{
  "experts_per_token": 1,
  "d_shared_expert": 0,
  "init_std_router": 0.0279,
  "lr": 0.0114,
  "grad_clip": 0.5,
  "seq_len": 512,
  "dataset": "wikipedia_en"
}
Below are experts of layer 6 (counted from 0) of a mixture-of-experts language model. Rows are named router (the router's row for the expert), down (a neuron's output weights, with its number) and show model dimensions 0-127. Each number is 128 + 24 x the weight over its row's rms, rounded and kept within 0 to 255. Numbers have three digits each.
Before each expert's rows: a language model's description of what the expert responds to. This comes from a sample of Wikipedia text that the model never trained on.

# expert 18
It responds to: Periods ending sentences before new paragraphs, "The main" opening sentences, and mid-word pieces of common nouns like author, village, father, river.
router:147166111117109111108164146138154138091120099156132169097164108098106162115143152120162128159112100120124112093116142109128118152119162158144086096167099153137142099098153100123122137111167087119150104103152103145155120167134098135112162107137095113080139136161094153117123149131154136111161106096095158139119155094139145132117106096091139166159105119166126122158155117146088131113108
down0:154122132121098131109139093142111114119124171107098126161120115093121141117170115148083084133149068139177132154107124122114130144118133137149135142135081170139093137144125140099156116148121101125135108154140133111142131074137159145147103161111150129109155146170178155148141141096125127170108094154101122147137135177121111118152113099131107118094117065100095123166112115099123116161100
down1:137123124110153126107125153108122156105091129138126157161110121156121098116121148114104184174137157134122143073116082110103113177099112085138126120121173135157128148097118179131141120117125130121152115173117139129142114147140140145136130135108120106146103122134109087092110145115158138107157084116158127107096130143145145152125203133146122100087140116063104102163137158105122131112162
down2:136173125136119092102135142058163082085091105127162158134114154129131173136112128092128153176139123119126159145135116110113116136158118148183154099139103154119155111165116112141137122075131157165113099119125121134184110112154108136198094137125137125104144112136158142093137102113157127135113115102109144124133129109128114151114137120134154146100103156104150110122151132113076123101142
down3:138134144111113149115101099124103131167147118118112132123125111157132127142101119175146124114168125097169149126113139095131136123140138153169070117148091134117145171144075095128137108184155136123111117123132164116123148110164142138105157150149125139105114066091123114168110157093114149126151126100122144123113148174131076136143146128124112124143121154130130111182119118103127128045153
down4:145101149139095125092108104145090130120083119171089127105153158133157103124096134118130108082141145120125110080168131106185118111171153111100110129129146170104093124091126167117147098100130088129136120168137130142101101131117130134124114094144134111158133099114169114118116120129133152136120150109099101107125110152113102148084107106133117135141097124163116103152131158165148203115119
down5:126132130159090161139129119125172080121146126134148128119166116155132143105126078182100113128146146137110141085141110115067112123108138152122147088119170107101119180176101093136137145159138115140124080155100137144113145130153143120103088153177163093127125129147104152136103127146146120090145145109136115103109115121067098109135110145148158151132124115126112143172145099142103119147149
down6:138094112113136092124128120139126146146130099127111111136159122129160155140141144143129156168108157122141138099083165091135140084121076128170135093118134137128136110157121113114183140136122156117151150078123121172160117156167147096121136130119117125173122152111176104173145107095139152158080126094168146154145130127139179113152114106115165155151105102131130094107106134136096114164128
down7:097115131113158131127124112126076123112128175156189153141090104164103129111141114140166158128119137113103110089136136160073112156130131106103117114103114147080093164144104111126091163113152123137131155142096128159121102139098137123137133106192106153108152104120107116080139098134109167153125126133104114077142123098076143119120161132123125116125125125109138116148127089153156090129152
down8:144105115095126127095141153107143084133133120089140108175070138093168128114149096114158116143152132159142097130109117139135114122116147121114155151140122113125127093157129096109134109129146094109135149102115138110120143160133122115128121120120121154185153107115173174062143117148148165155110131128113139145118112170145127100122143175179159114091117058130147141103121126112090096148136
down9:137127135089111142087108103113154098153148113141121141150122115113141133119147083085118088133127136113138137155097129094138139069100161125094130093116134095142134137102141093094167118113092141130156139094141119148114091089113120143128098101130120051126072092104156143150114143145177119145116150130139129096133097107147129098152114155110114143118157137157120108111114077114157148130165
down10:110082115158194140107115169145152128145087154094132148128133122061117128115130170154145123119132140126175150113181106133169145125109168089144091182160091142133106169150139131117146154154121147100119081128121117144134127097104123116128125128138107159113136121099108119146156138105134085102120158124118141171124098145159109135117144133156132110081119106138125131144110161138160122160130
down11:094150096146095155109124113162129154119150104097127106181134117084097099154113127101145174144188117122127110176143112107110087128157102123184138068127117105153132137112126155130092107126106144099096116116140142097093122127093132107122162150125147104171158130159132129089147133126151121123122135132123126106101113105088173147140077125150127094114094124114098135143123096146106114127121
down12:155116137116148106136109089117097127110134124111109120107127126111089135107150150118122161140150144120117137084124131121142108131146176100097117171114102117139108141099118152149163124132159159127183178098090158092069159117095097162144125091179118163127152105126145136204133127123149125162157158086156155132127154135140122097100110162135099148110127122132119131137156113103145155122125
down13:155162160146114115121102135147124132119131143160109136128134149128159118135182112139136114084144104121125112127168157184114154114129113124149145160107182159130105154135177056106077166109110165109131113155166160127116111094164154118146122128105124172154142103118149081108139115140085106147108111094144132114124151143130102127153134155170145117143132116138158136099159115089130120124113
down14:144106128144098128138134133077139104075148134140109149110180119094118112133098103142120117141145125139157167143156110107145149126125153117109145152122108193134161097136072112162110115112120140147117126140139173108109128127127094125123124153160118126134077091128138165136112082129185138160122130158104141099130153096093142168107148162116132127148112161147179143182139150124146100140126
down15:146147152105122109142119158145147154111105113166117144141115151195117097139143158144152089115176096115150126105110135127168144103080162120130100118119112146154151141138148138159145086137140139130090150136162125094180149144137137157115137128126136103142109079139121126146104099110098135081095163132118158135159128111117105147104177125124081072162130161116152123143118153148105117163142
down16:165104138128124125177144143118138128105093183167102128146099117124122126098107107132133168097181151098086147131092099080132141174182147138118154133101133153110127150123135106101108088123150114125132129121148104109106096137138109124127111110140130122146168134134123108119112162174116180114162139122124109155159132099079150171145125116101098156128124110093135105131094116092108123160161
down17:190139144129153095108114136105112142107134103119127108123133114135116126130190124113153184128091088147143113127149120138132129139111153122151123138163079114134115100094085125172163105138130119170106150111140136114166095136138099148071119170149108157168120160090150147105104133107093107141127091156132117118138100120128148162143149145113098118147153097141107127139111162121189155120119
down18:104086162116123133116106117145091133049180118125121153134083147135100124074104113090127120139108077128119111095132126196161122131124151145093100136150114154084154166115130133118127154099099150157143170132134155157134134133138157112107127152135142098143120079108128123158127116130144132160105094082115122119089091152119129134133158143138102105106136117136110139113138111135142159156147
down19:124140094138142123154157154046123144126135144130088114108129167103139162101105166067087109149086156144140129102111110127115116138137112143132106097131175147140128138127125109110133178129150169144106099135145061098139097101115138118141128114098093124106154150115143123130153089127146157109090136133132138092152124115117139097143129095141092112148113164136128145136187136138131153101123
down20:120156129124152121144152124148130112134128120132138108138154104099112153120123144075097130129106142146143135101099104116089112167113078099142105080157128126129092115116083085109142103110172135080130109181122155113149122147157114147155159121133104121117152149152116141127093101102139127152096166182132168120101146149150135150129094113126060164084145133145109144133115108123111087108121
down21:108100114130099105164126152123093151131120127159100109117104170121094153096097152110095163146124127154090119177089154114094141154125113068141086139167110147099117119157086107108115152113127104132142066174095103154138119139146128122140108150142102143112178135179111126147132149137174129122146163091170106108144099121148137125138122108138142123123121137135116117151137132143161133163110
down22:143169163100118131105091141153154129093136125096110138112121142112175114135173168199129178140153121117114162146137158140074124117160144124137127111146116131153070105111153129156142094126127105118171169110136158145091145143130139081100141112133171112143146113193129160154110136107114141155148141128152162170105117146126138121125119113140128112133124102139127116164158121107144157147119
down23:140171142108160108114137104127147108094161057152121133115116105138100165138108131129102093141107125145130160140088166135153110164094142123133105095149072128120117125137100154126106147134134098146146142112168144127124090132151113167128111147091117120105110112140178130168116144128099122127167128149148141086097121158112149134162095130091099169132138146091119116098178127127111088150099
down24:138125098116141123163145145160084109085118132134173141134144111133133128173149116112129132158148121155153173136130136123150125154146134126156124145134084108128155143117133109137188113145138152150141109147092127151136120134168174085099105143128143186126096115142138117137094154133131154167123134127123136114138108149156142177130129159147099093118107135045121104151094147065144148107124
down25:086081081127146101104124103138148084125127099166127096110158152105126080140124105144188135145124127130118154123121120163122129109140162075148138108133141093149101160126087124127126175113113142124129152118078147111155101138131145131171114135085155120114113178127124114108109090103146114110080113125118149110128123142122137125105093104083120129139089164123126112120110134198119125142122
down26:111183153165128175168110117170140164149142157145119133103158140153151108107127120126142116129100118118105081092148098117094126111150162154129113112140089125156133117135135089131118117119142101160118141122144181164123075105134148140117099152173144086125120090127144104063107153154159114141166158124107126095130136128176154114119114144144136096125113132108130129156124165162130158130143
down27:119148141122204099097141141118151135135132160112108093128168159133123142134084092094132140127160143131109126113139101113112088127114141100083140072169136121123146159094125151101148105124153122118133119089081110135155130196138143133143136131126053110121107151148101165145135113106115110112111156117123058119104133135131172116103121142122116132123116136159140120136160094151119128124125
down28:127117129142126133180102102143100165157139127108092106109116156097157169122152110096153182079165084127139120110114107101114095104177133162114139150140114101098156157123183121128138117112088141105110129112116118109117137119149167138067104080142153084122111106121146104140139169138125101117107118138101122125109115102130130137116112162141108092139082109141121092093116110130135121127154
down29:127143085126147118123070145148117139099147152161139125157096124130139094158159136142110138147103150119122121131109123142143089131120113146192085117118122124107125101131109151105130097149108112126118123064141149095132127162150116117133132119099156105145156133126144063145103132123067112137141103157155129105115173097149170124113105113081138107108163084114133145071144129110122127089153
down30:136139139114124102147084160101156102166052127086152087115149137114139106113150108166111090103105136115152150102119136132126148087139125135120151134157078081112122138147152081163167145111122103106136142140134101141137094095144113135126100138116133147098106146113170140182120083126153120146084105120136118149171128137142107129091165155116144105117115117100163117111138131110128117147097
down31:115134118163164155109138121143115144127140118147148121141135124148141171097132117078157167133107141133125141135105132114129105139109147157098134140145115116096122157130131189134146123109108086147137082129119129116130093162113110086109107136168128116142085092113127134124144089108079125146079088124098114100113129071169133125155119135157146121151112146149162144161053173093117131149129
down32:070084110160137141118116120106136135109119126126125133139078119088113139129134105162132142120076103129119059104132093143164130105112141076111124134088169106138112154128118147131135164125134132151124121162145172132099136115149108117115098127133114150145150104063131152148101094119116112093125126145133121126144075152111132157125132100168090153078142117124128136155126113099172088148114
down33:161138104129114167131131111128149157089121126137150131123163161146099172090105107079162155103116105107105141166121132141123135147086147174138139203132153121093128121111110157167120106123097133101118147112115163094144137103159141114117112133117128127122114117103125101104122097075138121129127101145101115135154126129103087119098154093128125140171085117170109142167131117117135080129083
down34:153116094105147143120194126108123122162134125161116125127119146131132087163142134094121161132136102099122136154174098145123144155093147083144133141093093145126173114138140120136119124127134151172120126126138130128143153121102106126086150135165133111127112122141116122157142141145089097129109119131114137091188149110144132067159083127140169144183123124106096174096129104166126151085114
down35:114193121071096083104110095132147114131151122165133149136104133132123176148189126099132181158146166150159094116121109154145130078119089135120141130132108105169128140142111105138135148157159130123118090132104088115127125089137116153120103126140119135151119092185115151133135105149115146165110140161139148093086149115140161154143107131112119148118115144155111150148101124153108119114111
down36:111155065144115104143146128108149126148099098103082125103141104114126104129121107138152097114144134124102144124111143147133137134144142136062151144123146130123134142137158139149150129126167136128144160153106090099123170097173129135174143149107140082121137177143139101099189146099098151158108149182100185146137122116124127127141125126105156132139141098137107102094181127121165149127116
down37:166135102141137115135130146142127134138103149165125086134125137139123129121127156134124136115105086110085094123123144101139123123109127166111093128089174133147096064117081168172180106093113163162130121140126082095133122149143098118156125105127117134141094113109175165131112137077122142153117109148121099131119128139099159182135132083171126088142136137115159114103142119112116158133104
down38:116123108132121121130080118079152116144102103136148095128145113118153128129100160141087100097170138098112145172100099126133111130156130133150141165118172160165106095132106126147148110080154157120098094158094154111115110112127146131146109133112148112158096159130145134120121114140136104115114116085084070130133163135181138134146106093163102112152127127136095136118112149115170168090111
down39:147151136157138163134165119130113208147123181127139088113125121130104148139133079095107072146127134114148089112103120086201157116116144126144117131121135100090087150142109102171115114167138104140146144101164116162146129111122148116135117123115127127155141158123115141104146109085117109152144154109112075127135135140103167121149129098153113119155084155149154122120137122112129128145111
down40:084122142154092147139124126119147123081141117100146136171113119097176079131112144098126083128114114143126127153129130087106136062130124149148121132075138190117141119120129113150096161131134152111119119182108099075115161123110123163127138102110115104088128163160136112107134138143120124093113088126130143144121171150128094109130139112142089147169105123139103127111110139140153094088131
down41:142164155125129116140137178131155123131148141155117137091108124137146123150119070152155162133130094131118078119115130147137145101158117168108149153108095182109134112180140094136117134100122112085150136107145098148113091113131111124132117142104108083133117147141127128122202114123129213117125127135119137115158160139155161160152133115132142117145124095152095124159155117132083105142134
down42:154109111142144135117132124091077125146132158110035099073115141121130128121100076109118109122119138157126172103123129124121145137127123127163115133156084095084078130114158099158110136116174127114144140107131130154103120147128128173163106117127116150120142137116140121184140142148125160119116097100110130151120145127120114128143147141138128130120118112084102118161179154155143094149177
down43:069131118076130082138139146137121164130142164150121094130093135117119152092169097133123132102130122136126122121118132135145123185124105125111090168103171094128072146097110135128143053146156089114168129107150120119115130140130129129138113138118116099073120114156108114087133152126138105141099150096118101135084151121110130075112146144124109138143156109141142117155150103132088127144102
down44:114139138108127076137135138154127074135104132096097116146137116096093094088156113154133092090132124094115128115141136098101137110132170142096137110156150097121143162150139121186115148149151143121115093113112127133135145163135095161108164143158117150152101146098166085100140150187119121090107105120146123135085071167160143108123155112135110135116169156130129152117132157132137135140114
down45:155107124127160115132134154132124108113139108117147138158119113100151117085139108150170138161115157170134154181130103118129110100085115143153155125105126090123128173102109106106134138098088129158153143113076126125112099114127119119145123182121131134138119172162200116084152127153125079096150118103156159118141082123133110142067125129142138131090143119094112136104117132090126119129116
down46:159095134129100122147122159114127144126151144135151130165131079138107096113117154135121160120138119146092152124133120164144130147121153110089092181170116110148131129122120108093139144186132084110074112126134152145160106123164174117149160112118143114120059138133125124113132091162133085108168107103160069138123126117126118146118127169168124134114142115141148152130149121095121156173133
down47:119108087079129128165103162186141113134152107135120104121134139148090161106142158118089113148105104121072107087090125127150136151135114132139121130110118097135167135130141149147143153100142147148123113164095153145128116121116133145137128113058108185142115126123163131087097108112159121077142180115146123136125103120103124120139165090115116107123110162100142094134109175129112155116116
down48:133129155138164119113107150121117149073125106112133106159118111128110117106133169144130127137104144114093085137153117083128159150138122088120126159139138130132163131165133104142153119126136084169119153104124147118140140129150112171139082132147145152157119209130136080119135123099107119102147146100113143106152114183169117131197090085129155111157122139136126117105138110147097139096128
down49:095120138137168109137134081076163131124125128123100098163094133125129119164088110156135089075156171171149129171107120104125127132143118129132138113104122145118112120107158137160162100176150135124169154128120095088137127110118145127108152143134142149101165110110118138147122116141119125101173111139125154154089154127133106131053123155125127178170114120154151138162107122134130143106161
down50:107121158115102093130092111150147129147115111095075126118080122136129132128113129125123143191125137130204111129100169139137104111099124113142101082157120113130156143115139164135069122142121149125116152107122104114177129145092115131112123104109159129114131109126122109147091111151090114110151159140071118156106104154142141101106116135147125166114148161136117139089073128095095109116140
down51:170090113149150151136149113131134135115194150142148180180132153106109117152090133120131145123142141123106144139138109127132114150122142115155095106118123171188156163160140120105137087138135106156091140131149112100146139114139112099124066112145163159189132137122115095071118150111136140139119121100157135091107132172144182111075142128152152121125123121111133144125137126120123124125141
down52:117154143125134134171136114144103119187093122177120114095142098111157087140164135094113131161127093128067161124153123118109112127120113108131125146111149088078138145144110159154142126122115109111118148140140133160124156144093174113101188100121111114127132140133151191099125136122111118068142116150135148204132118157132155129100163137135123148123119112147135109115135140124156152110121
down53:169132128120105168133129122197131178109114107118125117137132137132151149091134084136117127174093107152156161114120115106103138144138136140103144089142142121121157125097103086147130166116075114136138098120109181170124120134168116162129143141099121123137092158185154121120121115123135137151118135150122093134151155130159127136103102126146111157086153132118125083128116132197147155157123
down54:136140151096139131089138124124125110111084164107152137124144119133121177109082079124128148087113129098095134149144087152093125100135139119113122133099097091165124123121113076159107135129088133126116132135163133145118105136115169130133142117115125158100150077101173101093106115134154150150108118121164153164164104123151105099112132166138131076146163166144145154127095130136093095150113
down55:142121120147092114113149131100067169166159152113082125133113129141151147096135088129107167158103079156099127121105133117121145122147124148080107113137139141152131143082111146099100108118097133115093107118153128154098197183147142107097139133135109107177117121117124086124151136125112133197139127108134120143129150096081114151099123146134155145132124134102105107121105114134126147118148
down56:108146127114102104176111133157124111112160135145084110137160155071131110106135140103111128142153164090097145139117162163080167074124114152140105147124134165195151168134129144147149095134149131108144133120157150111157164151127101147123119152128150099134137157098119128124119156116126095106155128144112152111116116109155129125132169157093153149136089123112176083106120105133169144131121
down57:128098150153124118113128130156137173165154100101161114166151117127119115109106139172155085131128197141137099144093110140121107191126128087157146148126151143136172092141120106146146137122086139130121110088147108127127146131143137098149120123096148111144162109135112119083141134169114106067109084136092123173122157136095113102113116130136129097124123112123113131100172122099162124110114
down58:106100106122151144137099142134145125108139112131156122113150164136071109143137059135161120170165139138160108133123142154143150128159106154161102137149136141161170126128119140144127140088112126127103113130153152109144133088136118106157173153151125136123134120127123113104152094174083139142077161130116150168106116122140132122157131063123153116168111156160108149127086108161139098081118
down59:162106125119093139141080129136151150105140094116100133158112132170151057131107152121129117135122081142144134188099177106127123099110123101151126106136119118166138172092133163143161126165151132152144148142159132142143093138083108160143140120125141130148109101119099135141126125102181137102102130099128112150112134157147126100136134149093174120130093116089078156145106112151130117151121
down60:119156116093146125148124095149163110138106121137109181123132110188111165125146127106103146139135131119126152126119157142110140119108173109121168102116129170094161112133078122123159092158115115148142144128107093176115137116114103134069147159133111135146102154116097127119152114126183073171135126139120107135141101134094093125100143141119141140134136160087125082154139121143137100075121
down61:093120150154103127117119143114133116087111144188115110185112123090102128148133117111173076089118113110104184157151123115120124164134097140080143148154123120165148147121131147125139134115086112106107124116142123099134134101150123142113108127103106101100141122125077161147077092130100149121163113152138126123136124140155107147116130135143144117122116193097153098114134161173123114083119
down62:082175132103168133107147112129104095147165097139117138102081149141153107094164135076143116133128106128125082099131137136127129145128147078155112108100135104127128120155143118134180104135164128126135129122107101099119115132116124089093106107100128163127102121120126099121132124151076148138123117075120088148126122115175162095143155138155129150072145139104159140094158116158163153138128
down63:092134122121060115099129128124098149081159133151128107117127094090091092142112147171080090122132133134136138119136123099102118089144097110158155094170120095154131167113111125145145116112099140109126156110142153126105138104105136122102141159150175124149164139127140157169110103148164112178133154134147139148066117131116146082143098131100131122166156106097103138117126105133131130138124
down64:134122161109143122135083099149116125178132134124144195159145104141156119119121118120148115084136131110094095125155109063135134156085116128111162146126112107136107138107123106110123135148128078073141111123096151151100137146140091132141117136083157104169125108136117144106145168157131163109088108096113141127099125137145114118158140122139162120142146113080096117145082136140119087148168
down65:142120064135141105123093081138143135136110098115146114158126138134100102121117162105141136102097145116141115125103118128115111152137169158130131103164112119135143095133133136107153115165141128102131157158128101165104138138165125174165113142138094130163158106123081119097123120116150111149093117101122082113130124069074118169169102130076139128115157168142081143162122123147113125148137
down66:147067169141189119142106114147140166117105154091157112109129110124108092135127139125074148156114120110081129136144122110071150098137115126135122100132170138101124102135144151109104127108145137140135119172118116110128130131109171123158111123194119099151145109139136105156119126136119140124087086124140155138137142130116090122168075160114130167079125112136135118124078114146146136098130
down67:115119095143168141110135125113096119136156136082119118139103133126143136153070144129140079128101095128119151094129157078107156134142129119163095115103138114142136147118165166086112131116138168093115140107086166101122157144119077161108145105158094135122129122113131157136159158120113151132106137107139102114170118108183129129132162133089140136174119122125082111104141135173137116178127
down68:172121132111146126107122129121115158108097132138135163155106165083165156141129103174110113115111094094080113152100137126141120126121111158106116145113150132111136126158138133196102142141056151132114130137137081120112094117105152130144160113115163143106113144143120127153113147127110146155162131120133120137141099185160149143140126102107121124117086141113079077132127138136130073082107
down69:090139103125096153124121141107123175154124118122138104154094123133138097113115132129132055144108145126171127146150145166117141107142151127108152114151101098109100151133137116123150170141146144065127128132149111091164154143110135149136158117155138128145173128126103132139137126124095134125108143159100137103173136157173148163095160159157090119154142144097094073140132074135091132112116
down70:186092155157113082128078112173111129097142179087114135117119085077139120135135156124151148109157128147171164106155141106090137099131128109100138161125102123135124111130124114152091182101125139156141134147148099108144091163141126146128101145109122120126123138145131168141147122126147127116094173129151092126121114126115187109135121143134105144106116140086107141097158130140092147101104
down71:112194139169124124141175131129094129147129153144125105141126141159131099129122161145160156120147100143152129147151109127115115145138122124127170122121133127135103116116150108104158109120121088110158132112149159126157085092124137115158101118162196130107096097120117151078151157151124096135145168097128129179081121113130098126081123132119103095163107138129152179165153164141119143124153
down72:125102182120178179148134126124151084123133141108176139132116159091138142113137120099095118152160143158110111138118118122110103135175096110117131140131123179164135116137134099142125153116121086164124121145145157153137133133124106119091156127092087195160149153148139149149103140122066126105107133174124140117109156146135140085145165144098104126100144099125118122096092111118129110118123
down73:136109141159118146129093138099126139120150117110117161147161142140136082144208147127137137127083186095134152110119122140118169096153126128130128121138165105142087138083134165120130114164127117124183129163116109116101165167109097108136163151108124163129107100156151140186143123125130161162151124120144132128161170132125117091132126098116115158138131135127167126100136146159110135087148
down74:150111152098155144093116128163150117202141099122090140130157136137130112107101117108101148164110166171108146135128128141104163136124130162138167107088151170136119096124136106139077117141127130116136122069125103114109172123087120121126145142110172126149113090152129135110103098138162107127122116172140120107151109114099135154113147118127086103093108139163141121148086156096127134163156
down75:158105103119157147129134118143120110108134133199108148098157113103116130137136154120100084098118108139105197131098152165171159129109135110149124124116142113141115128123102101137110188102156134092130133144136118154131109176129108157118166128078193105098165102133148085145114124109127116102115111144131179117150139142132162148134117134160150129144146111127131135095175125128139113133166
down76:134103144123091131088121140105137179129103094181167156102135147139139116146161143107116116111096134140155128100126179147120121127103119130157156190133122081137137146124098115123095120155076176115108136154114138085096142099174134134099123120121119143178109099103159124115136109125151139141152142100122100119106171139117109139136144132123120073121142101167110075134161123137138129154147
down77:145122106080123157171130128133119143172082112117127173116109134090146115140110101158134082126127134104110102113152141146162116134108118150120152119113155117136099153146126126109123175126182126162102097149142154135099168106115163122112089117120146163153162148114105104083098134096131099129162141136133159173171119168137144126121133104102125101124154172123089135166118090168128114135113
down78:141118137133105069208120118128120105142167141129127152152160105153142128147146122113124153103092141156128162123113116126112140139132119140120139071126156125107180093158147137169112146157121109131151104096127154110175114116129135153102143130116118123083145166129125133139127176153160139161130090079171130095117072117144122142119162149122099114129148160169112125111123092157134128114103
down79:137133096121100100115140133098169122145067112131166164143167134151120151105090140172108149134117130154151095106142104127113080137122140117134140133106088104152110126143152140125144205114103129138131104141107102130149122124124130094112184142148132104087143134125124140128090134129104114113126110111108125109126076118109132140082146099108136086123145108134122105139083137076156154064134
down80:090158147117126111128135088137142112117121120104135139121109151152167135165146158133120107116091167116113110146126150174187151134090113140125124065155172116158090132122144162108122154113135152146126117118140150107092110110147152112108140158101146179122103160104125126135121152124114073111122121192152103138118160116129123129169139152104149114165111146127146084153141131097155159085131
down81:079129105128093090084099089163111118111129140088135106102103156098083129114180119096093116133105128111135138120206119106147147142140148155155113104122141110143127139097139120150123162139116173109136135095111127170141121120144148161100128088147064152141131157147129140155129085131104134131138128123134162161116147129145130111136124147129200118118090101107142138144132104102119133109133
down82:141159100142133092133118116126126152111138140155133141152097117139114163089135104111158141110144126145141107126185157137130163152153134143114107138112123094123140151088088148137079122096129127128105099133133129148125122146101164121126151146098106134118117119136198082128172126175117134124126171188138139175119130123120158105156152111144116176147109098168102137075152137159124161110098
down83:150118107130177131117131151108121170147136134123184130137164150154106115204106148145144151134121111145126120132106144134100093090127102114116189124128128109126134153125146115104136096160122176152100144113167166136124163119110145132107150107141156135119142132114112161127142105122141127183115170123156131111098131071143178124137103131178091115125141093125117121159147119153172130131164
down84:101129147144094087122142123134152088137118104124079095142108154082096133128116154153153101130106149109116098140139136121127103129073156133153105126116136148154172099163129096167123103104109142189122126114134108140157129112120157130139110161097097123142116138142111087130149149140074155172084119117152120112104163131142108174130147107144100121107159100110143130093084121172135125131157
down85:154091146145134113115105119095115135164114161103149179115125129158174100133118102120110122112146211168128126107133158139112118167139140136159113085152149114112142080166175108145186142104131139129101152145119111121159127125103128146105125139131103163102146163131121094160121114125149158104099135139157115150115134149127129161098118139132129133121106098114152154120174106125151113070101
down86:135166107102129126115115133146141126129186106131134149063130139128114099112093118107168068154110165094150124108099100145116154154118107175124124127158100099110099121133137121145121161150100127095133089082137160140123155116076103125135106112127131118173173119112113119115130110119128117123159147150175145151193095134121128127129130128139132110053119131104122144135131119088114126109124
down87:090125115110115105133123112158148151143138174132124138101117147120124127121105152140095123113146097106170139108165117139172158113145121115146133125196145140147123102118107167134159075177081120167142118106102176118159140120112151118134080113170139089114120140118161168128142099099143137152144148112141161183138124170118165110135094123121146150152092168129114139107109130148147140128147
down88:124125154133116163116149136158169095161114152108089113100143095122066123114114122137145148125117136120096119124107127111137058122136102105151128100175152136087135162160118154167071098143140121152116162132144153124112159118121124125121116133144112119099179140150126117126086124069146161156120107089110094117130100108142117126094088111125112116077163108126121144139099137141128144137090
down89:179157105177106124133112088116110170125149133132129118102123098138119133140156159122136108153187144100066152122107139128117136144129141133141114137139159130142139094134117110114112132148097149161137131116144069071159100130125120117127153142129150140124108158114116164107095130112161135123173064082147133103093106124104123118137162135127142120104136166120149079177112125165163143134136
down90:107170138116105141127153129130133131114149101143148126140136125126086108126117113113118091096168143165160124108112126102133120150115156135081146136067128102163124138101109111131087166116118155111083100141115149115085127088093144159094132122116102174113118105085144128146130091142124116134108116151114126099142151106147110097165114115088103154143120163178090138119101077127111086170137
down91:138161104120163093087140153116114090152153152154123125098131132122130122156147171140108143089118086124141103152091106158115126143162086163118098129099175167123088108085106150121119104156104135129139115152138118080126177137099170127153122111155168124109130099144124108121146124119162117120109136117165110120131154097110142105084125151102137103110161129143124128096184136095107109143091
down92:110163137087075135176113113125133158139082122123117138153126172127140136145161126109163152121097138089115096188106149132133095089148131145147144162119103139101157112119097155134170101153098120126135151138127128149138091137156097177140114112136166117147147112114114098135142128174157144117125185149117160125118109120141131092158107157149084165147153131110147093133106128137116141127167
down93:150137106075122129143127154138114098093097116113124144115138167148138111120132146128089134127144135098114101083132128141103161147105128133104072151134102119131127097146125109129146157142118134110090188081129144123130161172109168114121134137139111147147151122142201152133103158176126090146152104140096137137160140114136093149077126163135101108080130106139112147086133146144166102131116
down94:129100135099134095113124136158127144137122121088119137137091117124153150088108134131114089158092131130140140109111093108119131104124108144115143143157133138174121128117133140139124099139056146109114101098107134095177108107105118175152152132110127079153127122116084096112125167102115111145159156110149158113175150131129102097120169103143123083121102147096163130076113180135108129115161
down95:077138154133110118181127131148133083124132108118131147123101161075162136129144121181126113182112141101116125095128152159125085176111168135141113153098126136145124166132154123081104152100108153111133127111085149146146140106119124130138115123125110164143166147116142097128125169127134136178163123137147144104115115112092106116130137109137162121150132116088108135153103085108144167187127
down96:141104091146108125134176103114115147085138142115155093125114119156146126116168110179161149131181121102073113153125112111149120101153092167133146186098152129126132125176144092114115163109149143145082160091136154110132142177121122110135127121146090152104129104142116100098122159113100134107142142106136098140121123157143098118143122103121158113099108108117125136157164182146136153119135
down97:140115157117158141102153144172156147172183114136165129160123121087140086117177115151131142116118138180141119112088156154175128140097099124148144152120153165126152117089086112088124133152158143120130136098096137157109109131144125129141082131168122155116126149118121124144094095135137094138146142117098131133151115074187135118140097149146133143118123159125110122118157083112130116097147
down98:128117104126132149110132125180127133119125116089166147107141109118114177128140103091138143100124146122124171163181135160126169107130134123132140140160149122127136121166151137129148112134166132145071144157095060085115103115090116088140111120175139136107157156157138125167066119108120146101127103129125130121170100143125121106146131132166114133128161118134149116150124116088157127083161
down99:092091160127139144104101137133098135123134103136095179150138138155112098133149112138126112098152152089133085145083093130134156146134138162086117157122162116127120143131124158114130147125092081149147111117144106095133112133129134136115119183157162122139134107138145112110123168111072178136122153145076174090170146142127136085121139130114142143129076111127132109119088136136086135111156
down100:144121170129141166159109105112131079097133130112120125153127142158122134137127091148179073117112137120153138094135173138139125109114132137115135078089132107157135130112146127125181114126127111123135131116177199126141117081140116129161107082122145130082101141125079137119084150109120142156153108123130102110106084158136096094136149117101154133124153138105148098166123140113098136099132
down101:099103097161147078113102154153107154164130122139144150188119105132071116123125175107103137140138127122090131113124102130159129133094079105154104130186163157126188081122140097137108117125109100120132153149114142110104111155120155128102113111185127145130123130124148118132139139142130093147136131138103135116139166163168141095151098091089113112108159147140119140132144094144125131151115
down102:129145141103123171104098127128112122132121139103117177093123095125095108095128132141115093139161134108127109078127121104125111115098128106148149151137112129144097162117136151111130137196139111158176117170142162165121161143130136115097130153151140091136110140126151134125155110144147110107137114079115101162103123140130147144098108151109119121120146122169130218111154080083136117094116
down103:150123138137121135140125104100124162119099131075103146140106140116142124100096107107157083145117136145148132098114154153105106102118165144083080133076113130105091138118178126146156097150157183168139147139129117097168139125093102137141144163103140117152142111093134138159134153137099080168116108084133114129135135124133149092159121114096152144150119138099144147108098094151132164146159
down104:137106093134125128081136121149130123134117146111112103097131105163132152079103104081091112136134106111108149162165135128122122131123159122113078178146147118096077128116156116156119143119094090126144144145113130134120155112133121147123141115161107142157175122103067128151188118143133130138166101145112144164117109154136164100161105124076140140111127115142091106145131124158148169110172
down105:128120158173122115116136121126171116085133163137145135131157087167136162092126139109165145112133124118113119114131098165192116101143118170097174094162114126124138145103128129094131104173124142141172177106173109083139148132125157103108153136126143089153146115117147108146127128143126127109155142134173115120102108098144122081120111120120089104137128120151155088127107114119087088105140
down106:115120083132096158175109114137133109111094132113132162152113139136129123152176120116171164152099138148125110085120137153159128150102120131178167184117133116117154114064090187136146086117121135089134114086109122089168126165122175122144147104117161138110133115126134106135125135151130150140164133083139140119123114130134131175097124145119158132121127102130127140129121151086118085123140
down107:112121147142135121105137117144140176089178130133140128134146095122143117120134156138089165137137164096134120132128110136120132088127160135099143084097128148125113085145116139080125138119102166075117142141108155142121135174123065146105113123105143130100133079128135088109128142150067134121115111115139160094104132150143097124129115094122124113092147101160167163135094120061121134131157